From a checkpoint of a small mixture-of-experts model trained on Wikipedia: 90.6M parameters.
Below are experts of layer 2 (counted from 0) of a mixture-of-experts language model. Rows are named router (the router's row for the expert), gate (a neuron's input weights, with its number), up (a neuron's input weights, with its number), down (a neuron's output weights, with its number) and show model dimensions 0-255. Each number is 128 + 32 x the weight over its row's rms, rounded and kept within 0 to 255. Numbers have three digits each.
After each expert's rows: "gets" lists some tokens that make up at least twice as much of what it gets as of all text; "mostly gets" lists some tokens that are sent to it at least half of the time. This comes from a sample of Wikipedia text that the model never trained on. Tokens count by the router's weight.

# expert 38
router:174152115059108145132189153151182084116174099140145104143113135100165155141083063116149148140080162118123151139163130155148100148121174150110130163168072192163089143122080093158105173088103150142141076082159102148118154112097145121093130170114190122107132112137085105145141126116153126126144046104150140133155118085131156161153141103113103053110140140063087119131121102046162085175139098136166129137057118167075106083173179125100147091183086133159064134077046150097123142131075125114114174144138170136163107072102163154161124142162142128092099139084129090140138097152117178168141131121087173117186106147097153098109129154109130139156081150103157133112114190094175111094156080062113119113117111132165071080119143142105127163065114138168122147164172166168074177130135157
gate0:138149060110119142140186123124135176110089150115145108144153097134183086146107132142084126152132167112092129109102131163129117136170106123119170153219138150127133124133139105126094198105076138102128084165119147099184126082051107128126143126141130071125176130134144095136018111100076091100135140112198147125179157136181103122041102140112141100124171125079130109114119150109139073179145145193148163130084152187094115112162161165087106088167165141132129123100133178139124167161131127161151123099066159100167111102114088094125163151116146097182130154089106149124101168141151127100156095124093111095141065089089188168172134098110090109003133119126148131132139086128090137109226102150140155159068141125156111137116119117137103151095102136095106169125104137180082146151173153
up0:146157045094113123142177113096129165124088155112141112156171103143178070112083124173092109164129185110107133104110150149144106137164122120119176171230108142118145117121154121110091176114086116121134109150106127108186149063070085139145144126127134087126162118127147099100019141120079092111141143101183150136172147109186103110046080143119144114110158151091130114107129157128140077187161161195146144107102148193088133124158167187065106107172198132132114117086142160140127150154141132162147134113079148114159098097125086094115148144112148086178111124100111140133093159163142156109174119115095098095161068088094189161155106107116085109034120141133162131152130091130089125111232129139128130169071144135169109131108128136117086154122102134092102152120085126165088135127176151
down0:179091102125063143141104189180116090048162028208167088149132153078103108216168180174211134169096140098104174117130149179116152120060173116121151110064130137141120076100183123123157189126118112163117109112103132138109118195089127115163139119173135141107131117160072090136103138106098141150099114132114131130177140164102103130114108153098143144110171163046151171128109116118132148130132121130086131088136090150134143108174187109095181107078112136114119164127141106132073075110115087151143172096128156092126132050198179122132178141153147143137165084125139073092109119168116157083115154186140118089086121104140116065126114102130139166138124155158132107098128144191115141080091149091138131085137157075099138111110101121129113065128121139164129092091147147134138125090146146
gets: " first", "th", " second", " third", " First", "st"
mostly gets: " first", " second", " third", " First", " Second", " fourth"

# expert 67
router:148095128086097161184115159182132078134114130183138124173156180069125177170055089096173164108103154142160098098122166132115092158108121142140131116129145091144092146122120164099161164122125202101110114112115129070128146092169176077117060071171128117111094159162089106100091118127117115120091157127131152186149069080172174162094145112123103093180107123122119168143166158080181146077140138103149096122168118072086157162108129129150167156141049097130151089172157112148122166159123074124191166162159177064168117104107137158087136128114156096144085199156162147140151176093159130170155172115173155162119086092138107136166135164151118148161145140152144123088161157130088120107110122084173170149079086116143124116134121113102097156072153115083100082164129130058159134107185168
gate0:151111141118135098110116111088159095180117113130117104090136196171161116165117137112105125168097116137166138092112182177101136164135115147147114112118168179107167117098149175108060173080107202059173124128091116150156199121138122103151073152147176156146154082080117136136172145103164179133120013127144155081115133119138154092143103095095135105102121122126150100145099133168121163133102101140084122137120093146046097128150112120169079095206164134120112144116130121103090095166126136119178159157103115139128142092146077153120076089144157142099117171063169130118173101114076164091174168114157145095129098161095118064096149106116155120161070148086127185139187107121118155087093138112149097199167113139085066173148125119167079117109150149154155217134189160138147139132159132
up0:115142147104118143141150115116110137077121150118145204141144059099106124125151087139126108096176114137073102174141085069124099098149152115126139133119121072164082135154119059188193083182123033148103151130130138098118083147130156172131178072118065103137130126148110108126126139125122103106165241143107123171109155154124104165112126164177120134167138089123093173110122142090174107109123134089169122139126165087222161145122143148100194124064082106113124117132086166145170137109108171127115141098093124130102135158122162090139197157095138109189165154158108102171085151149168101167093104133093142148112175068187134159159126140164119134050151113166105070112074133158142090114157109161152136048090161122150173108105099095103129150126143094138068089141090128108152108125100155
down0:154096136146061224057140094088135084138090158104114101091102119110071167098128114060076109108128166158112148099156100158092088114175152174105177140121107132121088118121185106114109094202122115081121135122171120142149098123156126147125135160134136114144161150183139118085140051121076169166131128124095178139098167135089109135082170137151151122135150162181138143157166143097150079073135173139142088117143120150179172105149136049148095135140128083134125118164120223146088110107095053147132157143087150171131142134172153134111103150142169120106076116185102158116138125189099074189084108146128106143126130110172132098119146088110148193063102089106108129073084119130151115133157136157193136111128127080103133087100089123151122129142170090116097114070176077130054138114145123
gets: " |", " number", "ation", "ion", ";", "ity"
mostly gets: " number", " order", " Number", " Density", " recognition", " want"

# expert 22
router:108139085126175165205142072145179093128176140150141169072144135103131194123159176094140145079171122151076112138140124114116136136162100143118171129104151074147129117135093102132162074075172082158101149096121093089182144093157105134124116106178105119171200075154116094111106100078084117086115080116151061191108109128069162158140188111140113102090129111178184089170141086081112130081083110173165137135160099132132160160091165104146167171124174133115140112149133146180080089094105091115163106126101127097171160115174140113095078093166075147141176134090168132089096122144155151163120122085146092103173118068133088134086108157129111108129125135085115193129156077140158085129111157112109133098154141115089057117104094165125092160152168068139093125107137168075142106102074133
gate0:115108171138164133054187046092102144081115090119081135114123137139152179117121101129092148105115120108061110133121104158153158160114134117123191093109164140154108104092094135130129118173091134097165064148180089081192097146176147110148154127158140104117163128118092187160120159118118061055108108084149119127144095129154144150085075101103107105153156206167143068126105121118110084119143137149135124110089178151136104140087161160186109105133082140076103116151169152081125096111140087143053104086108102131092091110118183098122127154110139133086108170165082135094100099182136101116139122117128092077181111140141153137127141136069089142128131146109150176101127130116145118116087122158195124144102085129107113226173081119076137098176068151128080057130138165142197071132148149
up0:106131142148126128061194036098132134072143104145108132111110132121157141134087115164101132090090113120097120108163106145124136147115136111100208131105166119152120118072098150104145113178105132092123054111151056070219131114187173138149181123142183104135162149127102168160142145098125077119080136101119120105150103139128098161115029129111107123131133235158168076145100110118126098139146133123117117105075165126123123161095139171161086118117111119077098116148194143104085090117120112128086099123133094124140080125105180114103122170119131118125111179160096118067078119146156121114135126140101102061205110171145116147120157142065085124147119105130153171127136171104142133124087105156161074151107087139130096199151116174103129074169110122139047061131142182148190122113156138
down0:132058135130098085118111105120142126067129129142140117111120158131131112167150147154125127137109107137131104066118181159137124170135189110075145082107137123107156130165171134146088125098163186134118129172082131176088169198162188107120102141121149117110129160083104161119176101117106138095123108073198190180113108191160126129118149165118161189161170126146134112125172123143143122095122199061140139143135134145093100108153155184097143182169111019135153127149076121142128126079176092128161133113191091115165141070103074152075118096146126113209107104126152133200207161111061145089110149107056155078115135073156098113170095118120142099130128121126162149130151167145113077139141135078177149107146148140163130136137132098150197151122144081150130105105183160112156169122161111
gets: "|", ":", "-", "):", " /", ";"
mostly gets: "|", ":", "):", " ;", ".:", " •"

# expert 26
router:156104105147157180110112093156173194138106094154147135164184138114143161124070117101195112086100125074122159176152082104156071147102159158127162119116145134111132101109187173125121097101094140079138040164199114046120100104122080143105123151136122146137102151112065179135086102162082116136152137095098134198117102094153104108105114144078119082115100153136117180123150150152195112049122109141166169153151109086143145114108117176080139138115119094173197109129146088110153106099176172126154168081115165084093101100097100179102107103135063084146068107082160146117138155112147134120151119154177132156144145161128175106140152134147078159143112120134081160107127068179129161088084119210159151160173100116115113154094144117155206151151122121130143097146196115100126104129147121
gate0:106141133167160071115092173152200146132136189102119144140195152126148100132125156078099144175180149141062128155090081148156115131100111053082167114128147153093116144153102117135139143163130103132141161125130153116160124054107113100109141155082197110079136137142119130140087069160085108122174146131119110121095098157038142099182165150131145112107124084170124122085029112153145197111091146135112138100138079103186099154091120169122154094111056177103109121135089089149149148141190125152134094133142097151099170117098105186106063145064098152131049137153061159143154151177098119102122094103129161127124159121177139147112127160094133110141194153121103175157155087151172117147115138135145121147138175097145104157095160115151137134194186141155089110130152207119100098118131172
up0:094111134090093154108147099088133120149145073160121158095056148104059163126146140110143150096096072113166121155135162086114099109166161195133080136101092069192124115104140136132122117080116148126094117156154146195122129191120133181135149112133049135148080073145201127131180185113156140148123117084126213126098143119179108110099112123145144122156186143109139136143192161122093046131134118127116104113160192162105146111150134112173099158103120090137129128170168141135100117111094116092096143106094123086145090118093195102184196116159134105102216150107184111106066107101136120108091169167140096138102129091077140110096107169117143112132097104129144091074075149112114130106131122116127122072111068163068148111128119106118116104067106122084149170121113048112147138113174069
down0:167101121118144111149147103130120119114137163096131104084177093144159087114108117098115144175141129080117068059178061074153148070121092128073097096132116173100130077155103143118147122210110121098148103160104136153095175148094131140082174149127099145090126156126133216151104125121133181123058187118140154109099113132135076104097146122108072138149133085132142128131137121114127132145038138134186141156102159127146154137138122137137073128161111108140161097119176139168118094114125154097102149159184146181057119182169118111116123164119071156118130180148159144158137095139145117109168194141071170157051155112173167150144161133158138165115107065110137170139128082134176188167158132165169125152169139149193048180101086198128142145117059123140122116090097119116096128100121081
gets: "en", "i", "a", "as", "an", "u"
mostly gets: " London", " Allen", " Ocean", " Alaska", " Islands", "ahan"

# expert 45
router:161154146093050154126166116082163107099091044116120155198131139143183120072097084141117147205100127142092132127127074166165148111089196110097167171175137120139106097143143167163113162157142176106155083090115113129180122120141154115125143133094142119125122095140089092147111135099163183089144114152078150083136129121151174071144140081122135120147101087166122071075156164099061137141125104098126153107098149106083185157167176193127120165140095174144140086145126068125127133074137129103114162153091086094164116165115172181061050132143122126111112093074144145117106122158118084114139102112108117147171132175134122134169167161141116195154160134112147137091156118088143098105079083123124086149078140129107137131165081090181135070110157125147085144164110076127160152199181096
gate0:193094125109127158150111112161161115138063095129120169151136170117149138044138091118153177192081159140133081150172068162097150114112169098089128144199182161124157150143200153095150107135117134083122152103133114117100110160138081104153157131130101137207130148156177146157103175129114165204089110115151152118081172071149133121103095122129137131157112169127139132133155095093097085142093139147095116161143102150150189112135133186180107146168127119069152146161142130152109115129134189114165222111160033170072176157150155119085124093180098196107152120118139134128161126118189115102104108132147130122212114125189129122162137117160067136103093124147079141123096146096139067105172155161151099093140110146107099112107123166119153040159149145131127151123129095114129119087166166
up0:090147122156115118126101103126096114096116126140161170110123133080137191179152144093097112090139165157124174094105171128122107148129118131134155130113120071121062191089067136186095188152119163108106099156139151143124149122142147125081152095083132098081083157102073126127150100155102152152168199165085113136182149119104142070151157162130206095138120054154124076064068125207170135106135146104150119147138189160139081122165117130083146106135085119164095110152129076138159096114081063132130062128091133122115101075084106147175115172164148116140083173151086081080108140111119144140121096132085066167092126140095172172104112106123174114139132163151144058148182111177125163117150107171124139152117154078109164148065122122177110096071082111075134132153124142172160100104112102
down0:145185112126114149121172135103129155122081095132125129129132121167134167123155124166213122092211132138067128159162135160128121148158125111083132138123168188085024153154112152107154123158180105108177062124140096172132157097109104105158178172139128102095097108169130102117178136089129102117144080134202101092126132134189094124155157150146126138222092121184075108112073157117171136143113108147197137057119116155102168163155107126115071108111173166211147121110122093155113151116113128149133093092189163146091132139095116104124096158179127193098119108106154154129082120137155128134120131101193080142185103143092120114160142120169134110135114162107152132140104140154121082176163070140155155090105101129150156128132171095179090105143123127167056055172067136144127161136153142
gets: "ic", "ia", "ine", "ian", "a", "ary"
mostly gets: "ative", "atic", "ature", "cular", "onic", "hood"

# expert 3
router:070102206124149178124141085136109137113138183081118155111077130163121170111113087141168158190091121121102173121159092160106177157106146123093114078103128143164094107200103144130145109152115129114110140148125085119114122102153086130153190118079167094109174114094091104097059160082134103166161169117123170159107148098079151157111190100164125107104153163083132162142128099130150117118089091177166077087137129122183144133191202103075169146176162139119173079116072100159082111177106142121140141094093092199081137087153103055134085121147146157142136139143136142154095114168113148108122119158151135173168129119104086135113182115157171103127117072162104130185103165137162074187157130148180134093146102184122152131146106122151081184119143165128097087081092129185100077131115143
gate0:212125138087148129127136141121188178078153159152146127164058140093088148095110197096087159158125068165099122109190122123094108117116135147091123090133135121163072131172144103141128090132182092126144093083132170135144110164147122122145180120105106126135077136150144133094086075168083182181135201110144153088172165135116142099111182140178167148135176150093149105070110105104171129136105098133147115132133169086119103189120170190087162149107078122130107165137109164163177133083047131130123102138100123132117143158177149103088157082071153131192121164138111162116162119127120078138189154165125098159108138107127118128105123079125131060161102097174114138136133053158165105123135161092124144105141132114179055113156113114087128132130092144057118108129081087168072145202109147
up0:149165145147142109139175186131142131153131149183165086162049186108128106137145205087138138215178044167151126058142140092133126194120150108096148152093129084129136129128130108153168131186185111101151094112133101087194174184158129108085095106133122142156111178111130106158144104126132145138121134107114139131156158206129125172130179153117162072169157143103120107111143135148070147182044133131112087109148126089135099118160145198126122116149080039117164137152086159125194128134159112177123093097146103147171136126126093135101105110101176158173069120174137098128109094145103126159164126124106088153113168138097138179101124091163114119126145082176117119148131115069184130189131161121074148090143099091161134140144127099110130220171111137088154126141111068146114140136135144
down0:170099113129182160126123084129149177114143190130090092151175131132124190080128137107122164106180120101141134116170120160187133074190112093097158188139138124132121108116125104177109165119098045065141086070176161175115093110142142159054096101129129142139125156150112141071154129092151132128113143148109137130097115200083168124077095184109140107092148058119131132106111107133043125053139144151083112092115107158092156067122129093146090108126152125136103123156118131127109118072064102128131115093131141109141171118149121105149088157152178083151139108129167082196119118174132065115067174128108183151133093117142159158089058164142116161123154137057145128169100148115120135115122164087140146119144170111132128128137123095094145128192203123128131225124125146104132094127144207
gets: "19", "20", "18", "17", "16", "21"
mostly gets: "19", "20", "18", "17", " chronology"

# expert 49
router:135124168104141159125136118146148136114103105086119088168146087181084157118086159116132181100115145082154159114112112166123104098097100079087097139126156122103179204125146107101124120094058081157134148135133167113133165128130096165167115166154127183101168133150116098117105185191101121130100108087124057141177079179091084132074115174149174122141147077227199102174118157142147108116111101142138167119130120121101131119105094093133152131116111133140178109104129161144128123072099142130146149118141174091178186186170156142145105188073121114090179044152096106132117044149168105167117131142127100110160112010141148126137131057094124118155156153080174103097106119111114132099120157153093104143167156111087146169092093112135122164102159166129155150130165096092114126112060091
gate0:164176155120095175095135153130126157180164069169152094099108101170135138085134122210161171145088131109142202102099168124114141131164107156132107215068139149158132103157119119103144111101107139126120165092118125102126057107139140115062116114137196125079170183139149091124090063125134134175167107186128137132173108076135099144141103147111108101108088132137156149069113100168119106088109190168178122125061149117196096155130169103159111091128101151091179129140143160158143109126116150137180146162179178119106142109128100139107149115127156139143099087104113151117107134156119166168096103108086169142124161078091141124115156121077101084131139106126126096114049128079137145168191136116179119168124108146160176104095167065117120126165158054110179132076132085177115206094174108
up0:150147153133077181096127126112144180166138070140156083130113102147134146074111133198153178165109138120139208115141162123132128165164127140149091196065109134149132114139108126091164134100133149128104140116126152066136095094129130114067103121137210133076167169156133083132099058115104150182147125168149147145150104078122100163144116146119113106095076167111172159068106089161134120090125180136138106139066141116204101151122179088145117069121110162092176127133139162170115112127110173135192159165163151114123132098120110141089149117105157157140124103123083144105104149156117158187088091107095140127110176072087115132117179117062091090157155101117129095105052145109137161164198121123153128164134125151145182113107158062096111121153166051145181141092151082170133186096200122
down0:151106131139071080140108112132112156135138134209090106100132117111128167186079111111134152149126134087134140133176163109170151056106149093107112096162116111146084143125126134148162150127133099176135141090117155138164159096085085094082082091115106147144130098103153083115109074123083190144147108097166136135106148114142160151123112127150121109092139143160082115135171045083171132169160106137071059194183097094116113131097121108138123124074102152133097131146118107082196124073118082121087130106126115067127154139155135088141144100185183124088137173156131106091124122219105172182108153112153102144098082093064098140156119158140093176133197116082121218106097148126133059119135199082100159157162157089105106137159143149113115124118138117115102035113166157088142100150150079
gets: " |", ";", " –", " -", ");", " —"
mostly gets: " -", " –", ";", " |", "\";"

# expert 79
router:080111128125184156161103170121164110113066131128162142141138162122175134107112137112140172086113139092114135089113134128139125109077089136195106096086173103167129115083101122143127101095128167133166133112142140071138138130064123133061210188108096133177195153154103110131110125135100071098117127100158151129168087080116117184122148185092078180099147169065137101158080082128108174142109134150072076168152137133102174162083145086192092153146126130164098106135132151165123095113120104146100120139122163109104091188140156127138106151138086113106199145101096128137076150173153173184162140147144154153106083178098153137126130177079124127095133114171155111101162099181160103123095127140185190086173088107109181120098137085108101148121145049151128098139189114069070113081110161
gate0:098159137081136095068145164107091173090185130157131079147149086106168115096182142103122161116142146088127143143125021155160091132150165120133131097140145172132117099129121104128093142115120110144107117107172132125119053165147139098111115099118129125091155171111107103195170069165164098057088153146104154105151127112083108124098130155172158120101146191166129074131148062130130110164156126119041086123133123139164134135094136116121150208064130161160164118134106156055164153160169148181083089114057096142136130141146122192086075139139176111147169173120135143118118082171099087063090158146096173103168143131143076154132209108121158152084106132143085122095165130126165107073104111107084133167139112105141139121107105191125144141189100150176123140166100148123120174186127117
up0:122140131054104069113130179139110201102180125132140094132143093108137132094139152090108195132125135097161152097094054181194068147097160140115131093141137110176109076104125117095147151108123116159080128138184135147100089157141164120123130085118130141087120179139139091169145079154178111076114174141094145114143155110104120160119108154168199117126114165165096058150177122101107089153181097103047097135193101166158129132139150102145162181067118136116175147141115166088196151144182135178086104091087097149179159119135147167096108125103148115187160142137145135134124107132089101061129121126097164141174085112099109156143179091103138111074107184156113144078123124135174095077088118100066151162145141135128138070096125140165132108173115162202163164141088115132097159138092117
down0:105120094154114091119137147135131129143099163080179156153113131230117145157128067125128143176156171095121124077095105129156081132123122168090117133186134153183075073141106132129127115127134098171136081135136152166110147194072154127150121069125126079103115134163094131111105142108113107140172125138154201164185138102131074149151174107152116123191110117098059102122092156128111154121098116104110187088136162123132148134157126153079112090192155190103168178072181170123118086123170201099129097108102102093136112183054102106139130152078138108088089098102062086163155160173113132150158119143132119148130116075117155135096181125105105090172154146073119132099124181063084162172142092171101093147122124087151063113120141124205077158101095135122118112117143074121151102156126154
gets: ")", " |", ")\n", "),", "\"", ":"
mostly gets: ")", "),", "]", ".)", ");", "\")"

# expert 41
router:158141157085128175108078105111189123080105176109201162116090163128149117155166159109190078107109163127166156122089152111102132116101134162168100072111136092136105115125144153106098064091118129160091121136110116139126103130180122121100167108155071101155087117119131059134166165148122168116094111151116173094131123117144101163177164162163096159127153082133120186133120117054116118076135076096149165152071136137135138156080141083170114141191153153142152064162184164175150113148152096171123174091147179101145121107109107127167064171159136169161112148171149092172164122095134133154183154123156182173058064171107111179086164124154102165111114090119157128124131164139167094132148139121137117068138174093120184105079165090080083134161135063141137106146111163095094100113091179
gate0:158139100083113125155135140133142132111096129102146122155165104159107110143128107100148134163052128148119147069120139133127206109155092146119134106152130082131076108102115143193092149066144107098158123127159166126128121176149067098080151097138128158139131115141132133095162106146109153167181136162118122066163153165103106118106076103123179165119131139116161077049166170116126082165193080151158158088125117102156173136123142150100066138136075122094135172117052192183086115096124078122121159094143047114222184125148125125100118166134151127155156079125111109146164092089065158136122156126132133115145135138189183145189140165100066086134206118144098141167137117138141152161116092100157055142104143118120132151142146130200113082112122105112081060160145187090103165169147137
up0:136151162124157110081099146128131156165137108145111100161126208118148081092191136183167120097095100126140139115149138165084139094166153095135150149164099139105092128088090150134119117130143117154185159157170132138108159111094083136081170121123196119150137163187172142080164091101062123144137074205122179109088145159123131110078090148130125147135164132112164138149110168142117078146115115147149072106167145144077116165108131062113125094182179132084147101148105154171110112111100045151122119076148085140211091111120128086134156157152117080092070091170112166156158146130105125142165146121122103135094136137144122151175087080108173119139192146139091108255096119141117113174173109125161120081172102087130167149116130130143152087063141152098156130147134167158149182131152110
down0:120148152150027122136116170103158158147147148118061146154110161121065100141124163128152104133062104180136042105142082129059149089114127133118150138077120102141100202136116132133145170082168082123155143086157142119094076097150094134096137132109127138143085166123130170121190140107071164107110165139104110076121166167074176116114137121159111173100203131193139147126104102111135082131132119162120137146099088128151111132125115030114210192112132125123051116089151136145104105125098105091120157110125121158179149160099148117133118130085152090068157128059141118114121114157155116149157080119069075131128064195157102108153088123126089099154148147167131107131117109173123104103135162170098111131136154111162123187134155146181171111156140086095154124102171116049100107133138185
gets: "=", "|", "-", " that", " =\n\n", "==="
mostly gets: "=", " how", " whether", "Species", " ±%", " =\n\n"

# expert 11
router:120139110136095065094121145114131134065152128132144118092106178133149114153111122176131183123142090212133107103134154124126173149148107148189104164170162148145110163139075123141116146122131113117100109144080163120121088077163131130122087110093163108156091143078120139144143191082103135150149123169111097136122121132160128096151094100180112148142070082147141175090147170063158090154094130102179145088123165113099133127195133117091141086091160116184148117191076120117105194124184098111119112152141150112186153126147100132174155115171140089068133145179090099120161124160147166143085144150096155121139121168168160123191123177131116138165066112148163095130150183167150162106100140075155139057153144114133194137159106072131140032057095171123120203144143047157114140174159130
gate0:144188132098150155155159121049126099152146134138102054159100108147108118105129157148109136091123157121087163133154093096109161097085100132147132141142138102146114159085122093110187131121113134163125143137132156100162163207126089155102141143092053155196135157091069141171130132131106085114168133198152137100085147111168123162161116175126123098150122089111162137062123176139142078121107103145050095077109152120087087102170150175060121081113098180137145080128062141149085161114159125093203101162127119105133157142121106127132154103136132179155112147162153185131091081122145138160165121216081117091158109187142103147076180154106164124148119131124146116188110085189043121158112105103139109169140142165085121123156171093192082092127143108091143124164160091149101175117139131
up0:088144132119172123197179147070104070104187122124085089146098136086096107106131152092124113125110182130126109132097137128093159110115124115151107143179155125156125152110115061104130160117107181149105113116097169088111167178120168069109143143073111125159138144116109121079098159082101122118137082161116176079173085099182132104157156132136114057111101074148136106108136134134164086142112104121107128096086133112116107105102123194089110080103132160171129104159108118190122173122177086087130128139120109090097141163109114120193143092164154175058121170163116172114104093093171112145116188147107125116183046170120120137104177126099091175148092182155139084213125108191043108103131068172158096101125118175109162144139136090200103087099116165149140153126155131083131168088100117
down0:141077107145156067099160157163131107126083078133194134159064148109158101160153185142108147095103157097158150173066185103107101135174137093066138110178134120095130117119093151092146157110128104113118125086192063123173120120119122162087123104147145068167125090141121087139139131066143116125141128076098139086150123103176106175097144115134188204073148095129203120115092155131179105138159053159098152120123118145107124111099147127140163178143169130125104146123123106124140120135098117178084232100098126144149168116145132166122103126171083138081136130145084094091175194132053082137107113058132144096108138103120120123136097148110151176061123161140099150071100140125111087102109170150106161125113147110103136126110087206064125140075103062169139142079090115142125125104128148
gets: "ing", "es", "ed", "s", "ions", "ers"
mostly gets: " said", " found", " stated", " states", " decided", " claimed"

# expert 4
router:122119111166106129101120181110109104128160157161132141144109090063112098101115119141138098122110138158172146190130111097033118146182143140091154131134145144159154187176124114111140130118156161098123127180090199148181157111124132114141066095105123110130156092113171134124094087121111128130122118096040165152096061154182119127076113142132162133175156131133184157148099149122114079210157108084173152131140154196154115126099114135109070114090150108096081106073105155114118160175194109150132106116140098115109117101134080099113156147124164093108091182165102093122177110084072098034178158115047109079105133133114159171138111165069133169116078175093140073132104129156119144160171129173143153171161146113089168154138059128116158083084115109162114157075130114177115131125101140
gate0:085113155161146148146148150148163094096101145115119092157097123100153164117169105109096121123108158104140026142188064128082204131108136110148153147144140146183132147096137208130124137098094161139162094172175130095148123088098108056124124139148200155152134151126138105110097146145127159115129104121055125103102104182154085117079142105142127106197140159142128085101170183158164106180111111096094121096127150135178133205164133126156126117170163087158132069157071145107130091106121102141110115159108127137050149167096106117116104132177178098111093113135155074081128125174079174117173153112134110226133118106111165153178087150205095151087208124084151147180168175126125113107150136084118165111101057106112135110144153096120154146158176140093118097113129130153154128119097122
up0:097094121127115105140114144066144082127124130162123115111132137152177191108198145112095117114154196159120140173105109126118203101124164165157120132119104141113113193090153143123107129113112098166120151122129124142152097138179101102130225113114120130157165168105187099131077191151179175086111124188123130120101098188154129174056137135158146153241109112161159125119135122177160154139101130063111117101088123109164145178069135147142147176138120094114195135163096133190141144102047195096126164155113157100100155176135128096106117130171100124104149067170115128112103132147125149113111137188166114141171101131084075110127158127129110099108089152083127133161140100096116102134091153115123116081167170099129076035159112090136100052136118150115135146070121126136159088119086131
down0:135151115126199154077154107118131122141082156141128114172097147061078131107147170077111144149105054141181129132115177105095107093135147105140126151117134139133093111060110106137149111174116157138153142098177122084084100121123140188131079137070092137155128115117103177161096117123089125170167131140150055143121106119183117108098133110105169147100113103083107091107179139185152127092146087142086198161093101150140134061204110119091076134162148180126156131128098175135156114207133193093117154109127149088180081071112122106131183126131138093141176146117110071137122098156113102141129107153169117150072115102138176105157127096085131065163165075175037112109159050148125119151117089080120161150099100107151199151155103128160129122185167128125135133147121202144100110115140113
gets: " to", " for", " played", " served", " with", " used"
mostly gets: " took", " played", " joined", " introduced", " published", " founded"

# expert 39
router:066134146109159169102073131107123101126107130110163155121128184110127151115210178173137046130128164120137157100180156119111104112063143146140144137069157119138094103063083118086152095154128116125062115121140088118124153064167138102112124139083073080184148135116107102081099108136126123141043182141165155131132124110107148137157137144154079166077171160121129155156132119105145154088083158130132178146151118140143160135116152096155124124192158130117116112141177199143101108180061105073078145111099161167110101098145142171178125074177110186195178135100138124143122157118133175181145112157136088195119116165087118140131151123110129053134161064164108133069151125132149101143158151103142153101121105106143152077090158099104114112162118098196157067112180188107125115080120166
gate0:126148173107163167136146123122199124072151136137114144099115077131085173154121119209132117118128115140145105100145110159051115138066148137089131079140131150151136121113141123170142163139201170094142123127157109143149149152071139157157093136135144092144168123146109085139179138204126134140068130079137064110149110128132118116083119132152158032169078105161161129121087148142125098135159124027084180153171131185093127145117105070116144152129088131136143157150059083141141132135191139119161158100133086150160126131160129081123101171185120166084143122114096155155048124147131147130101123171073136083086208090133086173105191093118130116191090126113148137136102151119108101129110161084129153153168116057134122145108170109169103084134174182155157145122159181130146087140106178
up0:134134152125150125166131104132128119128148147162102094114096125125111149091117109176143116114127137114066178121127180134101144119052125134128156119073133161108130156136039107195099185147176141124155148136143075147150130110065103116142120135140146081134170108159203098102167188130162126064122114128143109085105146114157146133107074162136150035190179143124200166130088125137156120185137066094101157139212177134140117118151097084046149061152088131151191130151051144090136160110125117136127163147148099126159103119135143099119113090135121164074143146125145138166150123158172156160123117155070154158120129098155082208116165095130137102139164163126078177101148183146100127188185160092129133142204151092116150137108192094161135163102131135143140087117145158136125097160173159
down0:129187122137109185121141164150158102113146163142083165122149194175132163051117155142187107120131171104128110154154097149084068093102109156120107201175120139100158124081070112089094147142114129114147131126041064157150154156092143068133057110125109164144106142132107146085130125169105090156128126110120113143126160111136126144149122068146079111147064174136110116135101130135152174100141081162104160123124195092146160103190157074110113115063125149116112103100131056192126189062080197088154088148178143149140188152137148184134136141156153115140112128178127111159073104164135137132140123162149127109148134132110139096112158132168132075168136169169090157166146138080143161119144146095118110157126134083111085062150171136136080053119132125123177144127190149192093131147102155
gets: " (", ",", "19", " P", " M", " \""
mostly gets: "″E", " JPN", "born", " Romania", " invest", " overl"